python train.py --d_expert=112 --balance_loss=0.00579 --balance_bias=false --router_noise=0.1 --norm_eps=1e-05 --init="normal" --beta1=0.95 --lr_head=0.00336 --schedule="wsd" --final_lr_fraction=0.05 --doc_mask=true --max_steps=4323
Below are experts of layer 4 (counted from 0) of a mixture-of-experts language model. Rows are named router (the router's row for the expert), up (a neuron's input weights, with its number) and show model dimensions 320-351. Each number is 128 + 24 x the weight over its row's rms, rounded and kept within 0 to 255. Numbers have three digits each.
After each expert's rows: a language model's description of what the expert responds to. This comes from a sample of Wikipedia text that the model never trained on.

# expert 62
router:150150102147120121102124090092129123131122144126145135151086120085082148157157135137130102163138
up0:104116113099107135127113120108120124091128072131129141133152086116128128081128105120114136161116
up1:165115116178109157109116173130153114136094084102096085079138141099134151163146120124106144166157
up2:132095130110129107147102200118152149121115126095117127115082152130137109073110087068127093111151
up3:134093140151121125160108142131110117129118104137155112120143133153109096120141106103107145146135
up4:139101115149116100135114144121168111093118073106119117139109137121134125144111150105083119105129
up5:108077161108087107157098168089119129128137077122114111148113137159171121129129118128141120153091
up6:177122136115106090158132160174126161089153066162137123098141138131147075143122083097157100122123
up7:150147136103097136164040104120103125132121155106110101115127150121128144128166104105123145094130
up8:131113204107121104154119118133134155069149112104100070106149134145121144107120152103105108116148
up9:121128128142130113155143126160125104095104151121100075109083125131141131120114134100145143101113
up10:137102182121148105168096136138143160106116098072109152087117158144108088117136117134127110121135
up11:167138162153124128171129167133144148147129117081112107088102161164154125113110137078105109109157
up12:113112150136128110168111139140164134095111095095115123106122133164143120138146109139113102092155
up13:160104115122086112117115104150129125122091138132172128074115087120110112145073110117129145125129
up14:131140104143145138160112147141146150125097157096105138105152155129166119151178110135154106118142
up15:096069148091144122125134096166105094140084105116153133091130160130175116176126149151147114130132
up16:171125167102076128152136157130143129108094096121124137118121127149177136125131148093106138148151
up17:123108126119087091148103124134153128108116135071116126125100160154112149125121124114128118123142
up18:152124127097154116136142148153108131156091127108162163126084121133130118119096131134092183122152
up19:191137120130154102151104126173142159142149115099150158132125135124114130130094090100115152124129
up20:112098105132128083140129150148172124137129126074145125088132148171134126139083133120108071091132
up21:127114120124126179128134151127132094122127124155106087095114136141132118107098155128124136130154
up22:178134149152148110151128155139116154109112118093120130083104124122150149121126111110102080153122
up23:131094162146170079119107109133148149071104118095120118121115142152143116099100107128120127138111
up24:105125122133103147155127131116122117108119147101134112125116113110122143159133112082108103123180
up25:144086173094114119186051129129139117134119110114098123109144130156153121155089110102107097084126
up26:113091106131136085146111130107144131114086124127125114109137126159115118126097108092090098116145
up27:120105132116110085163107157154155102107088140096137119096137152182100138121127124085104155070158
up28:149114127120115126154125144116142128122110127139113105083134122157138124134079142118129129144131
up29:118095145126106122149107152147130118089134121090129117135123113137136113118113133084121116122120
up30:133137134124122108123108111119149153131081064122155109127119126157141132149096124154112127117108
up31:138144164112151092155120164129177127110097138092137156092132139128129125125116122093127140147116
up32:149108146144121121148116171118120147117104106110111130106143128167122125123131104096102088124140
up33:124150123134138088148076160131129144101088127115133156109125156106138117116144106100109135153106
up34:127097150108117129128118147111125143118130152116130103099156144141106134114094124115132123117172
up35:119087166162125097149092136124142102105142149130108124104124150173131099113092103128143092108122
up36:131117141103120126160109126109139111143092120107102131138091132157167131112156136125134095115177
up37:122088173132141163079105136101141126135101146103123109121109113159147112168106123122123113135115
up38:151111168135130106144114167164118118108131133140116073102080200132132126108109126147120139119130
up39:134092120115110118156114143148142143126145152132124124113098161122121138112099100137127107141141
up40:144107150139142110166118150108127112112117116116135146110118105139148136109104121084145107170115
up41:129119133110106120129120116147170145133127096124131113094108111139178128128111144110120112149119
up42:137103112096135123104135190140137136129124133103140140111079093112112135147109104155101097135116
up43:119093165126113084140091105125147102116066131087102115114116128158138122106108129110113122097137
up44:134110118147131115120076116103124134072082110100129125122083148166135102149124155150125145152120
up45:128063160159118104170089107126150131118121121091120129073099124142104145126075128107111094112175
up46:164100171123118099165071119131124149115114114096115087113149159154138085149087111088122111134125
up47:137075110145151107165166119137136134129132104163159131098100133160123183138151111100130127095094
up48:129125136147118103154134150133133174115082104090123107089107144145124119108094111097106111142104
up49:126143135131125119153116107131135113159081132088128113120105142178110114130095109093108145091164
up50:102098124125110165161156112122109132147122119153137146103161125147120112110131109114115116129121
up51:133086163121092117168139136131168137106113101096130108082140141192164130110118125112094123102138
up52:133106164117162115196108121129185155113130135092139100121123128137142118135107084108131101134172
up53:165126122131127138155114127117136142117118113099139120113137127131121111150101124107108107095144
up54:115111131164129098122125132121112103091102082107105108089106158098092082165132107100108128110105
up55:151121100086139111149098126106156133136146146081116141146141145126096101122126123094122128148169
up56:143121140124105096173074133113140127144135189087125127152107146158134154166137125065104107085128
up57:125130120101089087118109128125125167060124147114138123122135152132151108140127125124109125092110
up58:118124110120125083125132108135115114113115133119108131144137155191126123174137141157115144089152
Description: List dashes, of, parentheses. Line-initial dashes in lists and cast credits, opening parentheses, and of, in, See linking words, such as "Version of You".

# expert 28
router:130155099119119138138160165127125146159101140144175140121156132118101120152114105089099114144110
up0:120089125114134130120142104161139207116084126086114134121121139170152086147123133131138117139128
up1:141124141136146119105125104111141096147109068131127147108125150146165134131145129117135132142126
up2:125133122140149126138162169073124121135135097087131152116148133169126126066147104097154124107156
up3:159121191106150100127070117091166106103128115115112097124089138143132092116118099101103071131144
up4:086135127163149102170130141116103164143147105130126163143137147142115124154143159140108088129127
up5:127093155119118117109117113136131133096129099123112126136112165142149121134076112138102117107156
up6:156066122154169147154139132142125097138107122153124149117136170104129161081134137079114115127130
up7:151110103157114115140139149061133144137113145109112143159084134170145123150113139100105116150142
up8:097153146120126069088141149096160098120150139116136151121108127117179185155117098143118133190150
up9:119088173143098156133116085151171092128114103147110139116129146138174151200143121091127096150114
up10:140111147085106117096093123119161138126129093118075092086096132169135116116099099119120088114137
up11:131138117094115106132156077150140119180066093138138142105126102119145119151135058114118168165103
up12:130101139130054120150116119122122145095145153139131064113062159177117181141150117137143109117137
up13:121138145106163131163115135070180096078106133088125136096151149110142147099116170107134136099138
up14:143137138125070081142118133137131121112104129135121089144162129150128118183191123135152125075110
up15:154123110118153114139141143153141129157132134131143074168115158151153152073073096158100102156153
up16:142109179081131122111087125085207115118149097099078108123129094131141143106092081116115100129127
up17:092104072062126159121133123134152093127130056158109133116138119121180138124134101093141126160150
up18:121113136122125123142121143125167204135109136120122136068136101137136122125124099114143147123130
up19:162119108195129096170129100088136129113138113126131105146077133151106143056137132153119105173148
up20:153098114116117152129089120114157110126119126126090094129078142147157166114130111139106119096148
up21:132106143135161128111101110122131143093111116085121132144116112144130111125157115123102094134144
up22:140095129138092157163115140135143130135127143139128126164141183136160186177085123069109139126105
up23:137103146097146138152138114141121110122165130150100098113112142121186098145128101125109105102145
up24:148082132092139049140136151114157121142062093117139101157126118104131111159103107105137076159116
up25:155096118128152104122074099130140138124100117136127115113103135176147127104123117125130094129144
up26:119115118105158154121096120135139142115136099090119135126129126152107112095169148092150123138164
up27:127117173134139163115109125120125143142157199140127098130077116122116165114148145127122148137124
up28:081127114121190137118139099118140092125080110119139150130090160118152130140119107167148126126122
up29:139140128133180092093088140165097121117157115140121160131123132137134114106077127095123143143177
up30:127116156129107112180102129113210129118148106108086085094091145154157164109117133105127094131137
up31:138139170177143106133110140135137095148115150133116108112150120164191121139091118136133101116092
up32:154133123106165146155106109144156143167140041101131158063163118143105100111140097129091124132113
up33:159133155166176088098113137149154082109129119094129157146151112134119097138110122123130095136164
up34:182164116124151075168103121123140107122122110128123158146114148130172130140120137143125108140150
up35:127095146118169095133115128141124136083082115143144108129052130121114142091110161125128103143150
up36:139097207121136110128085125110203128113128128098088127119118132145143126147121120130107079135113
up37:131102185147135118143153134129145157120136153142113133126087164124188163132127075120165124149146
up38:119094154149161118108109130140153125085105116105127095111128119133146122112114100088139082125100
up39:121125098137171116091149112114110098112111147165111155133144155164199160166162109161136089137152
up40:133123103124123102145118135096164116135143092111106125150106148177109121109089147136136123096142
up41:162132100138131120160132135138112148098079127139119139126123140122118139142134124157151090105144
up42:090141120148165110150106113165110131119136126144118142114132141117114095108120113116164118133104
up43:080138119059127138118131112102174130091137104132135175108119142119134145122167091135131102183136
up44:107120143090099127106100104104115138088127121137141134115129123111104129133136147102112130129124
up45:122103159132151082147114096126129101113099082119111123104127124133137144118133139102095072107142
up46:124146123132121052140134159146153106146135158091124090148113129189128169136160147080120083149119
up47:134092105119112173107132135112189134113144123134086098098123127119140168088121140098119149111129
up48:115119123122156093111150138105133173144099138106130157088140137132130112118155120107145132135107
up49:128117139156122076113091130135190117078122086139101120121113107142147109147105111140067096101142
up50:140094133136114081136112118125159132118112114088098136082075130141120151111110104098075104100111
up51:153128115154099081139147139123144106114135127162124115099126208160170173110178140122159134150122
up52:111028148131184130113125126124166130130102137095115121092102118119130170079182132105172122097172
up53:097114083109147115162134147129118094094122125142135092134083133185124161165177108142100084123128
up54:133146098140178100136155141135114103118084129108117159086126179173168134145102110176168064121138
up55:135114122129102150197134117102156142137135144070133097102117133118122093163127148091131151114145
up56:140105105090134118180124141151137155145118145129130168138082132137115154120127142114113127137158
up57:145065146121121116102111140096163100096123121106110108116119136144152135106140107097108116136145
up58:143121107134129114103087128132169102119093152123117149098144125124136126120094143044117146147137
Description: Prepositions in prose. Prepositions in running prose that introduce a noun phrase, such as of, in, on, at, for, between, during, under.

# expert 9
router:130124138110126114142112131157117156111121150121151074116108162159096107101102119080068152117102
up0:150137119150101132123111138155140140150109098103114116122103128144129154127088136129129132120152
up1:184146122140114102146092119109131130129138109138134153141104141148138104122166149140134133108126
up2:141112135176101127160149106100115168155113115141116113118109163175125161162129146107130138111131
up3:134089115126094137144095097115123087153136136105104111140077113104113142141104130101135137116105
up4:092132141127107082149102124148168081102116112111140135133083127120094155094171129120115111123119
up5:191114148106133104136106143101130105122126094105126125122094108156174122126176135094130076146126
up6:111102139124124171111142180109134136139109112166113125090141137160143123066188101121110133156160
up7:141122110099101151117110136119134132129104104180128105093124155124159128134121143128094104116134
up8:180124121138115159110165136122122112113087122088123099104100156145119135128116135158173119103131
up9:125070149095141126134065116130134109135122140170134134158098142149113146136112097102095111158111
up10:127098117151157134133116154130142125132108109139136104113105170134142151177129114080112141111139
up11:150095138092134091123122094167137161164106087093122137101161109164134076161129102144093111104128
up12:133130131104142123142104129122128152149099096143120135135087152141103136150098147109128139131107
up13:154104141103127133133109132130163112111108137125133142098117190174159130109106101113113139174116
up14:152119167121144123147126158119114170096082108174126134105082137091106156131105108067106097140154
up15:155049112144136117107135134142145146103094118096142110125131149168162156152152117097153120089163
up16:134134190154103116109134098120135089130116135088085106146122146166158123178158124113154114122152
up17:137100116118151120118084150122174100112101105099092106118118098139135123129126089118142099150117
up18:152115125099144098147107121123128112115135126147134145116105166106150128113114135159113132116177
up19:157147149135111070095116100091120113147090124093145137131142156129101121147084116142120129120130
up20:132127148152133070147121151124132090125109145123137106130121136107136117093130128093111106146181
up21:127121132132168065131145089127141141105105091128122130153155071115118156108170089140135106107145
up22:121144122084106128131115112129142157198116127159123099132155140144109156130143115080139113160166
up23:144094147150152105120114150140140190111152153162123145104117128115147124090123131107127096146145
up24:131130132151157119136094126098132089116133107093100160156102138146133153126141136126143068130145
up25:126116140119131122144106127111131139144160148101126080111136116165126141106124109121111124102151
up26:076131147128086145131109121124137086075075101141138139127092121109087128125136113104141128106116
up27:130083115134118096165093120109184143151097157117099132132148137138140115105107139089121071168123
up28:136110171148132131166113124090137104101107129116124113107101149175099112171102138130159112111142
up29:116051126108108069173099143161192155134122094136124108134116095144107128118153115133113135139151
up30:113048114149108099154120130125149108149114086084127093143129155170181127140108131097140138136159
up31:131124085142157094156164119102183122064123129097129169162163139144124117076127119137131121160174
up32:134113165138132071173120121134109135141168128117107134103165113195124128128118144096115081102165
up33:130103127155159095135165162148128134089080100121104170136102174163162134182146090106124145116171
up34:140051213110092127161159113080128141135117103071137090110119181181148147155121119084181132168150
up35:120145148143125092116131154056107139119081112142137152117148145109141106138133131131130157100126
up36:129095138103131083161134132119144158089077119107119101103091170158133126110122139168143114149159
up37:145102118148066117155138109146135106150142154108122090181132106146143169132172134170124089163088
up38:110101160122100103121138168111092096111110134113074160168065177163160117119126132102136106128126
up39:123141117161184123118171131122144104172056107120123131076117121131082110096147116118138143127106
up40:136139121103115166137128140168122111106095109132112126139104144131131099141149110078151104153114
up41:133094111115112134087146094159136105137093131118123106103107089163117141130144114152095125151130
up42:136126124114088081118111144135159175126145119117131134154092139116114130092131173097106120108126
up43:113123163136132132131155147126093171097113136122109120156103142153122138102150175129108099113138
up44:139098137058092118110091112118135123145107142153139096111074136137139129150139122098124111129144
up45:112137109114157086116135100064155112141126151121109139077150107142161112093132132118122122151147
up46:150097145166115109127121158034146122140039139080135090142156115150139133179116143137123111100135
up47:148164114103126111128068130124167146086129138137115147154138165149138121115147204114128121092105
up48:139077143111158121170122137117126132076104111156142139121089183093158123111098138113125136159142
up49:131111136141142112138158122102146138120151140122115143150065122161086155172104102145177129136133
up50:152093182157124122172093108137146151142166073108121163113101174146147109122117119118125135143177
up51:128097132054077148116116115098169142132113125139123102101078118115132104191146112109115131116099
up52:174120138146105156135154155075122161117163099119129077133140107168122091136127116098138140150150
up53:143108108148172122122147086128134114114106155126124115127107118149086121095111142139130078132146
up54:106149120134113113167084156144134168116137122122138099120162112161112133161144153131174125103145
up55:159137110128173158119141137157161142073117154123068117125143105150111162114116133137179119114107
up56:139141111159121137136126130110145074159104125119114109115135109121146101116105111113115146131142
up57:138128108104082096167100136167192140071144086068140094116110121117118095134108152129106123159147
up58:151146146089141083117116113124150152162103134112128144131145154153167156191160124130114108102135
Description: Prepositions and auxiliaries. Prepositions, auxiliaries and relative words after a noun or clause in expository prose, such as by, of, have, which, where.

# expert 18
router:115093113124102119134145114130132182131131142134142140139117095122151086104110086091170124158154
up0:131126149147088090149113157113204096114104129095106131070129173135129113163107126104075139125137
up1:121121149136136096136135132135124116118108155115122145093158114145118126169094144143087137106096
up2:138112158124118120154108120129124124123132118141135134084087154142131157127090125155140080159095
up3:159118158149113071128143125113152109095130100085120114141102148135106138115101140102077107121156
up4:150134128154144054183107124146122135120099114118125169083156188155110157122131155067143153119104
up5:132114167080151131117082123152145129084125123109137125118157139109137148154127132096100096143144
up6:150129164111123092149127115140170090136115088091094125117094167161129108162071129076074083125150
up7:100098150116067105169134118083139088102126123111092124121097144144139134112141111143128141119132
up8:145112160123116136161114118119180117156112141107130103116105161166136171131136157144115103158097
up9:088090152133125139143113109120133105084134098155127140130141125110142138156102070104128131135149
up10:151164132125116097149098127137179136120085124124115098107087126177137126091124120122098106126088
up11:169105125118143117142099134132121112102114139112139085102097147146108116175130120108108128168136
up12:132104136123131105148088080105174137151146157095130104117125099134103142088086158141112121152094
up13:124151134108127098152097149149115063126113156146146172138160163132086153123127079097135095149154
up14:145154109160127073146142105144185175123125140125136141109138142133140158124124159133130157131158
up15:169101125134128109128101161117143118143101109091130117116130129141108123156103153121102101111169
up16:112128138108123137166141172145132122115147130124122131106152145170134112117094083108138127103137
up17:164094143131113113143115127116143115112114114084127151109115157134137170112144142108096110132128
up18:131112135109109125148075149137178110163089142120117073105103125184102114115143152127103112125111
up19:153077126079118126133099110087092111138158092156148123119112088178090132130094099166094143123119
up20:123136100114149095158145182049161052111111117075132129111157110127143110122092091109135077125127
up21:120088111115133157140092081172156132072143117095130164125114133114163152134136076083123128130109
up22:176116121092092084119133120154154129130106125152141140149135116151108206115145120118132099149138
up23:104117177103127130174096163108119135140108134152128133114162123164108099137099169062119119120098
up24:138084137104118141178098117103153139116100113111100116102111147159127181100133119124105090104076
up25:144092140115145087128134141116149117128109128142097108119094152178095126132126181093095168101135
up26:151119152140127080133115132105162142119124143093062104121117169194120143133121129135116109119147
up27:124115145117088083154110102127154128117111129097102121113128130194127137151078125096086094134129
up28:173095136131101086124027109085127091144122114128088146093103142157155139116094109142109111138129
up29:136104125127146148111120121105145134071129114136140096116145123132164126153140104137129154130136
up30:181146132150117108168116130120129112126137121128099115103155151148117159186150115128127106155146
up31:143115121139071140145133139128131168101165082097106117143106121160133102170118098134131119134098
up32:194102148142134111143095138100133137115142134072109145121154147144124118122123158108110082124122
up33:120117177079129123144135140111152161142118092141113125136124151132128111195125114140107152110098
up34:147136158137107088146095117138145124124113100096103123133143169128135164110144118121070069091136
up35:131081130129110157143136157105136109097080140152111124085119135123127112139125140128096138118135
up36:185108120140088114151106111132150107115118136102110094135125138162076128113131147145098137129162
up37:164077127120123096134112122110133125121101072135095139103133142132123131092152111113106082135105
up38:132099135148146108107140129091167124051158102085099127132117168189110141145120096137155103116154
up39:136131137073095132131122145130153156092079125121117157153103150161105149140132107130132085110136
up40:142093123101112101158096160149183142129103105099141132102141140131154108209124098129133090083080
up41:112103132103122130126116147132092101111073103152127193117128132113072097130069124067105155083165
up42:148077177110157110120086106106113096074114140135087114143110133165128125136130142149147080095152
up43:095133114104153089148062141121141126108111112091113149157132108142155105142171112132068098140120
up44:157070129114109104142115155125169102126129097101109115097129135150142138164111145144096089145139
up45:155140169149137072165072163120161084151174103082128103095144129154140101151145145115134119122127
up46:164137153124112089130082096093119117111119116138101134111104148190105124131092145114119123132106
up47:141079099146127100121103120128147122149111108126114121081124142122149116098155117166139129152162
up48:163135133106147128149121145126138094128093140127097143122125112125129083155108113103118144147131
up49:169129154139106083108104149119141104103112098115122120117092152149101133158105137108117131136158
up50:114118146127118095152119145143157116128125106128102084102140158174129137119096130146100089109104
up51:119103152137129071148107089106146082060116128141098092129098175136163150144094173115146124132134
up52:139142169141118093157097128117131110117130114114126141134090153207094135114123183110101109108127
up53:159109175114102107087065075131168149134135128162118134171110170164122157165112169126131124121155
up54:159126123122109112113118148094134162129102097121159094122110130134148146139101110188114126155139
up55:157144139147117136105126116105132138126130116108140143154105166165111138171148161121114115119154
up56:109110133123143142157121129103116146070046153156135124135121165161138114138110078144127141145113
up57:120111140143130116158131113114182120127125128123129096110141177160131133193142156135096121122141
up58:121135142114133112183095137162166110121079126099108121133071182157130164166117138107089114131167
Description: Table pipes and list separators. Table cell pipes starting or separating rows, colons, dashes and arrows in lists, and words like chronology, include, by.

# expert 5
router:101151178120097144122155133131144121155117111132130136097123114142141116151094145124125121146159
up0:148112120129128113188093122113133152124124125114111131146129174141121135099121141095111109136109
up1:124091106113125140127121161141160122111090134134146144107104106093122138105129102120073092116120
up2:140137136132114110137122145147102116124124112110140119130162135143081146144158137113110116139155
up3:159093132116155130107138167127094177164093142161115075110142152160138179097122151137115121117111
up4:155106152102126101136129133137130130099141117119116089160091157136135180128104123125107082118095
up5:112123148124129138127176126143136120087120163146102122117113138173119147126130140105145124150154
up6:144173095147141135119146151121139112105110163092124081133142122126138120075126122117113109123145
up7:143119136116063128139106150143113138131136129153099124138102134155136126111145146164140065129126
up8:160115126133160154125169101096141157127092121104113108103137140131101137145125077064095138162122
up9:112128134103150120116140133139127161135100129116140129083136130114100094103098091104143101130172
up10:163130121125131165111103115150152135110138124121090158115136153125110143112109129118109119135149
up11:136103052165147135104139115113149106128097172137141104120164103119142139085116116171140107104127
up12:174104112168095107135152170178173114153109136138122102133144213191144138150144162125111133136140
up13:135105137136108143141129111112149159116135096134115123166110160149138170149109105156129107100102
up14:121062108125132100122153162102120100089106138143109151091127134138108179115152125087136141145152
up15:145133122119127069140079135118152111108123075124129136131103152125117134121100122114109093100121
up16:123123132138109130141091160107144174125105140155097129172109139138116120155155068123131096115094
up17:176119158148110134180120120134125138102129112102124077115102175147133125123148117132117117100138
up18:153104125112103120111095123110128131091115123124121137138100166151119125121110126083116055108164
up19:163097118096118114136107128111130164113137143093130120134115157141107127122152116117119108072148
up20:161148122142143116130143151156105127109112077129136155095151159156103128144141126104091147084130
up21:128090150136167152071151122148114134163128164130128139149164117135121138097154134075131070139184
up22:136128153110171153115153128138117116101091142115132118139106163129141153098111086162095071127131
up23:130106161105131119171076107118126122151149092138138152126162134154097117131085088070092098133158
up24:118166140141098150126084141142130132106159089123122156077107113161112092122152124134166105141094
up25:129089143140103111138115156114135126114162139142130135142114151168167123166085129114135118121108
up26:143117136121179138123118171133123165102097113123098128157150145168129112100114102126141085141136
up27:154097123127131104123110104126135147101122103128132094127092156117110128136118108120096100122153
up28:127104150111118093147163134112162150149102082112124140144124172173106075089076078115083131142114
up29:129142126123139117122124133103136136127163126146076135144129114137096082097127140139125118136107
up30:114120140137129092111114122125124119042125158116133075110135153140108114083142153135133098135101
up31:171095178109094134126105175095109110110142109143161072088083155109123121099132131125106115125149
up32:133134151135152095129135113169151115135109153111115122107141149104126099159094094114120123091164
up33:141109089122110133134105138111127103112168157129114062105163109147112151086141138147066124119123
up34:120096088139102132132133121137086125107140095096133117098138142115126146167149130108137121088142
up35:080130162125130115144104124132123118145147078149118131088126148118114157150096132149105129118136
up36:142151159142143085111134128116141124127106124128133118069132139158124122126151130103127086113173
up37:115115134126153101144130179119188151105121109106105100112115158142116160161135101084100125110131
up38:120105090132084136096111143081161132124097122105137107143120163172155072091146102137139121113133
up39:144116135123104112151100137126158153059140119117120140112100190150121117110133099150078114105142
up40:139124154155121110153159116151090157112163143129098124108104166142105159194103102144151140101141
up41:115086165099107098089132092141127141106109189156155140129082154114121191115147109110141125156151
up42:144160154090136129105083161077108154130143116138114134124113111081097097114069105093131138105141
up43:098157172131081138165029118096139134122191062125148137114137130124131131107096151076111119157143
up44:107120155122102133128159142152183139136089143112170115131136154109089125142144149079084101123140
up45:133128088125120087149085134132139140132105129150133114163118152130128126139093135088135066140126
up46:100162137118094131155084108150143128138130086071149093129090142104113108157108106120049132112118
up47:107098095124160113143163092135134108111084105098134122137134130124161151161173088134128097107178
up48:086088146122105136183107111148130147148113091123125124108130126150102135177128140103094113128118
up49:139127122125090116142127175090173142113112111098094110144095148145093128130123111092089074097127
up50:143126166140147077121134128107135111126165110101117119123132157146166157125161116152118127141098
up51:124097087088125088126093123122146122109118119108103123133090156148113167127122126126135103092148
up52:114141138100118145126137151153162119130106164127103122138114148158128135123111146139104075139162
up53:142102153138127093153075148118152109130099122129129129141133135108132124129102159112118067121112
up54:145091121120108124158041114103095126088120123093159134152121125125138133132113124126128118110099
up55:106143130136148148118125116110111139126138163163135121099104142125158135135117104126120092154106
up56:144094102140101109098116146135173122131105126087093100140108134136133161083133152125133077147171
up57:139082140133130064134128126113156135142103111124106114118099150144134136125099107092085131137139
up58:181094095121137084133108160120128158114120144102106113141128172141104145130121140119086066122153
Description: Numbers in tables. Standalone number tokens in tables, stats and dates, such as 14 in a season row, 9 in 93.75, 5.1%.

# expert 37
router:109168131103117129104143175139129151120177123110144142108129143129118122108122160105160148150131
up0:131113149120062136156163144126109108114112109100133122135069152129157156141120139134123135116139
up1:098145063104107129180063126142167117138130109123134130113163148136147095139138151101088144122139
up2:112104115129088138132111059125154109093147127127084077167113121104144128119109101059118123119084
up3:119189112129138111130121152086114124129142092138131115111145129100120098144088094070122136131154
up4:137149101053117093118135146127138132127122147138135126150161120115140083130120077072133103129131
up5:140129121172163115143130104128124111095136165186105148179111158185090163124113130112138119118117
up6:109125104130135119104112154162134183072122170131110156135104128121103100141149128091144135132141
up7:096148120122128106110145122155133102106095146131125127117152100092144133107140098125114101123147
up8:100148109127128128166154154132102141132087144111150130134104117113102114145116116130090128125061
up9:143096091098133145173111137088142114120130124093122128111156129148142172132134126155110135110125
up10:172112085137143135143071081135153141092128154123122148085182112111130194138119141125099124086125
up11:139107125106109134105103143093177176137126126100100069138120101125097136082163148138106082119125
up12:135092124124153112147101140119153133120086144149091124147115081164128107182095109109124138118110
up13:153147147120122129165115156111121210149141121154112096127145108102111098110108096105122125156131
up14:099113091095110116124146108151131133133147120097135119101095120111130148184114157120128091162176
up15:175149103127167075143130123154138153120147172106110142147117157136074116104117144110127142118143
up16:177112152093101127173088129093132118111104141125110101137136145124113094113118111102099113106131
up17:129145136146120131155062097140144186098088124068105126143123145168164099138093142115125114116119
up18:115170154147156118170101127111111067109094089100122146126122121118097113145073137104120151131127
up19:147121125091119119155114131146148173131161090106132121086103117120109123119147125086098169107138
up20:138067129122092135125134128139105156126137133131110077156110141143116108127139145136127098092137
up21:122104168105129099128155137106115165109088158134128105145127151098121136128143121130141079123127
up22:125150086104151027120098128175129152146139113140159164124105115151118156134137132134102123141144
up23:150106126135108139147104092090162159146084135130136127139106151170117128112114118121113109104109
up24:145109166111127089161091152094165125138135129151110153126114158177102120130110105126111102142114
up25:115104134108161083107140110141157171122136120143157118123116122168129149139135071126108084132115
up26:143087100147071132126117095136146122098117186131102118150068141148132123117166172140112135106143
up27:135096158096079117123108129143154137095123128072149137099135174110163162100152158161123147078145
up28:159088115117121105122129101092128128147126127138114116103133114136090104146139115121086097097111
up29:180081154112104092157149114117135124137103131135106131148119155139105149124144142116082140089107
up30:130053132156116129143116124115146122109082106120110104127147161092121150123120121107070067116123
up31:196090121100118111126094149115123185141111109106106093129118125083136106146102159103097095087119
up32:128076080165130103109141126124172136150140140066126103115129159129128105104126109102130110145126
up33:153126135158125070175059111094107166117133119117115093140089152126131127132166141120141105086137
up34:165126112121141162105117126098131175108123133068065133172146120161138113144124119096104152112123
up35:116094177113117138155159167136110147142090146171110123147128162166121152132183130133142121097144
up36:108137159125151115112089132134078153077108124134107135131104157160127112101114166075134130083120
up37:123112124134166115128105085134138101124102092100124161083109137140112151073161118135120138092116
up38:185097157142127106157109134099108126103087147147113118151107110132092159127152138116099071134092
up39:114126163154105124194092135119160142120098137096128126104128142091149118147119138138106146125150
up40:137137150100099115142119143112167138122110128127098118127167122111104127173147120070153104113124
up41:161110093096121129118139132120109135104096163129075103160127129134127142096124146117136124131120
up42:161094157135113109128140125124146119126107132092099078149118126136136114117122114081090100102160
up43:120157124140157118158077088113109089124154142126147124098116106107146116090126114162113142099144
up44:143087135147129093141107107146108123133099128095127097141140144125143131118121127106119116131139
up45:163120086151150114098171125136146151123093102127106135167142146135119157093117124082086106128125
up46:154116083117162140147120126161119177097139126165100157129128144147112148116134133100117117145127
up47:114123127135144110107140170151161141085115096125139117110099211135140104127150145101123140116131
up48:127127166149116104129127152131121129079139136115110101089166131145141088119117103146113090096165
up49:115103137134161122137153132148125179094108066133137144071150139139131113079130085118104078141129
up50:106141131102113115122094137123170142175109115138115158143096105119117173162109094106116105101104
up51:090125138095081119180113116127126111138108133097125131172115166137179144148147188134158100109110
up52:147157141113117102108071119105123120118122130155148077125164155149137136108133115142097138103101
up53:128100151134130117107114132115099094099136119117130144153139112096143189090148061140083125118133
up54:134118118140124107137083103088118106112116130109125110120118141123138084117124127091099119092141
up55:107157145121134133142127129082090112085096163121132138102132129157084109097114082152118123085152
up56:140095145094130113152119129137110126132101092118137085155120159116123146104113138115126124140153
up57:151110160099164122136116140123147191124151105127061114164106185173123106133133100112138119142133
up58:124101168123127131122112151143075099147116137131176119101154137088104098128137160102103132103095
Description: Numbers in tables. Standalone numerals in tables, scores, statistics, times and coordinates, such as 18, 37, 2:00, minute marks like 80'.